From a checkpoint of a small mixture-of-experts model trained on Wikipedia: width 128.
Below are experts of layer 8 (counted from 0) of a mixture-of-experts language model. Rows are named router (the router's row for the expert), gate (a neuron's input weights, with its number), up (a neuron's input weights, with its number), down (a neuron's output weights, with its number) and show model dimensions 64-127. Each number is 128 + 24 x the weight over its row's rms, rounded and kept within 0 to 255. Numbers have three digits each.
After each expert's rows: a language model's description of what the expert responds to; "mostly gets" lists some tokens that are sent to it at least half of the time. This comes from a sample of Wikipedia text that the model never trained on.

# expert 20
router:172113138102165117089140123164101153124135141118140168157139106107086137137151139153094136135132159140175129135143100141103117122111171174116098082190112152120133101153169155113119130141153149
gate0:134087082169134161088155142124134116095117131106159154138111139135102182093188118173126151105158180130138075124153142143082137158106158134098145120125134121115151073106183100149121107131156134
up0:115160160118117109128136082134120135102164107122080101103138145126101094112127166115146093144129100130114101134160168135135104109095077151120141140162120111131137126125115097193104125148086159
down0:117132064110089085109137125160150122119154142130149156132134122166121175112158106106094095113143113091165133130135114141123121112120148129132117146125115161112107163127109142106122121113109140
It responds to: Prepositions, "the" and compass words in location descriptions, such as in the, on, South, North, western, Central.
mostly gets: " South", " North", " north", " south", " West", " Western"

# expert 19
router:155111131092110122115142086140079158170083120102134153136159109161126126154083113136082108159162123139139148162145117101140109087136167149110135109156125120137115117116129135095145088090148144
gate0:135147164142151148082113129126115182187148123116106103094128136165109139110101099142131141125116139143132140132116149143100151189122143159110110126127143132085156070095114134082161124119156158
up0:130116098136132126122145153150166134105119112146102133157103117107198129140112156128127178103158163130132141132140115122139136133089143168144099131127146110169121147152155145137142128124087170
down0:110143134135151114117104124178114153127147124110125136121107116109127124112123154152119112117146094124133169103121118125113136150148133161140145140136125135106159024106170151134163156140123179
It responds to: Word-final syllable pieces of non-English names and places, often Asian or Slavic, e.g. Bordolo-i, Yam-ada, Riy-adh, Kard-zh-ali.
mostly gets: "ร", "ā", "aj", "š", "ō", "ka"

# expert 27
router:179145148147108166124099084143138135124106156131144132165120132166124158131144185127106144106128127128142116135163092130129136103115129102092179134163148131122092102138133156130114089117150127
gate0:141122146145099109107078110152103152120109120122128180169131147073097156188085163105106146138136115102122129126157120115129106139118155133128154167109153143069149139102116113120100099081142155
up0:107127136146110155161125139117169177118118113133159112178126121079083143106092139138128149158117125119116116126131117120113127086120111137152166137095120147134139135110124123149139141117114133
down0:169144134169116155141143117135094100129153141077122092107159159175105117122119123122221161104102144123127098115137119153131121147135154101118136114152131156089143152122105151084176121096139131
It responds to: Modal and auxiliary verbs, "to" before verbs, and quotes before quoted phrases in narrative prose, such as would, could, did, to wrestle.
mostly gets: " would", " could", " did", " can", " will", " may"

# expert 23
router:153095128112166134117083129145117126130152172069144132132159128119152157147114161134130100151123117161137108172185085101151127088139161139136119130159065119146130079123127148131126087113147173
gate0:124091125138073134094103142101153171142132151116106126135132135117132128116087158073109130114149107137126118110147134120166087112077135152124116155144109134109138124123106140117119131122189162
up0:181094149149125084140096158088109130101125118111141152148150143129184130082110152148128130102125103155134147130124101112187111137164114102138116144168128101155114146138138167130073152155166147
down0:123122122152135125127122135136140144128112145089170154124170111136152165149130151116144127100149121118085167138151115112145084147167145125169108143114108147160108110122096129126074132156161218
It responds to: Pipe separators and spaces between cells of sports standings, results and episode tables, usually after a team or name before numbers.
mostly gets: " |", " Motorsports", "born", "\";", "%;", ")\""

# expert 18
router:159141103119152153130115134129131115145110147097157138152118130099125169153111179138101117149110146164145134156162113123129129087143159120111176109182091152150177097162132157173127105078131144
gate0:115089114131156154132114096071130102129131164068126120128149091072107172140134140120120124167094126135146126124133127138136156099156147128129140128193087114186165101135159142122141090149124137
up0:109140133102149149160129133077111114118137163091141121124161105111121166139143129149095122163127138102114150153136099115094159091147122134097149112194154121164147148145143148131164133165103151
down0:120110086160094147127162105132114130149109146121148124134122085108136128133130121132110123166115116117116134115157153090096147106121129104138114135087105131148123165101140119123110124118110140
It responds to: Pipe separators starting table cells, list dashes, colons after field labels, and location prepositions such as at, near, joined.
mostly gets: "=", " at", " →", " near", " @", " joined"

# expert 13
router:137103174176126144127134151122111145135105160074138118128125097112141203129101176171103147144106137148164131113119098122112159153134165138103125105194141144128155079140147158143126113137152163
gate0:107117121134090136156157157119142087155127149126161142165134085112156141136105141160112163132162147123129119132108100090144147172132160120138169095124092137066123077089138141124158081117165100
up0:125141134139113154107152146153100151135115139156125134134139163106141131147088142125114113137160129145127132088099116142120129136155160183155127080139102141165118174169105139109149125164118093
down0:155127106125131126109125111109128075159103155135124144106097178114157074125106117150128158129116134138102137106128087166111127188123127130106131164110089141163125111135108118159096157123166096
It responds to: Newlines, dashes and bullets opening infobox or list lines like "- Location:" and "- Owner:", plus prefixes such as re, co, ex.
mostly gets: " re", " co", " ex", " Re", " Se", " pre"

# expert 22
router:146133150114127173137129129149128145134085154095158144132145136104118149172103187167101129147113128154140167114180084169117140098134145167109159093144119126142140093113137143119114093108153150
gate0:139116136144155178139147151134154079151114092080149127095117108134140130164149110141112151135107105154107145153119137139107150121096133167099116127101083087180102121127124166135151115101124165
up0:100125114126084102166116099096112164097205131147122178170101168152140131091115154143110122122161127109132105146138121105119115147123143130116113123141140191154113135218149103130103164124169103
down0:146115141113130148120060135150119119153103163114190148102145133125134122116147187098120131123154148113119130123099095130129088123092087130122141061143108122127115177095160161096149128164128122
It responds to: Opening quotation marks before quoted phrases, hyphens in compounds, and prefixes such as un, non, over, out, under.
mostly gets: " \"", " '", " un", " o", " non", " Un"

# expert 12
router:155141157134153143141092108117117150129136149130152166152142108148126164141107176153114139111139098117135097141154086099125139118153103153134143109144072119154109114143155125123134124138125149
gate0:138148170169126152159137161101143123110143169133108182130124132125136168108092132145124157114133125135090130132129116092155146102147135120152170131136110050111120120105116165118082161113157144
up0:107163098184149116131171150109133130104107143147152164135078131122173157118093123115139147143170096140093143139114141094166142092130137125149166160172111092153086151096101145082117150124123156
down0:108169119148160121116081126082123103140119130131168128163128158131117123113165174127102147151119123100140086145153122149162122136130106126132066115084127158101139171112112154102168138115125119
It responds to: Main verbs and the prepositions right after them in narrative sentences, such as made, won, opened, introduced, served in.
mostly gets: " made", " used", " won", " released", " played", " began"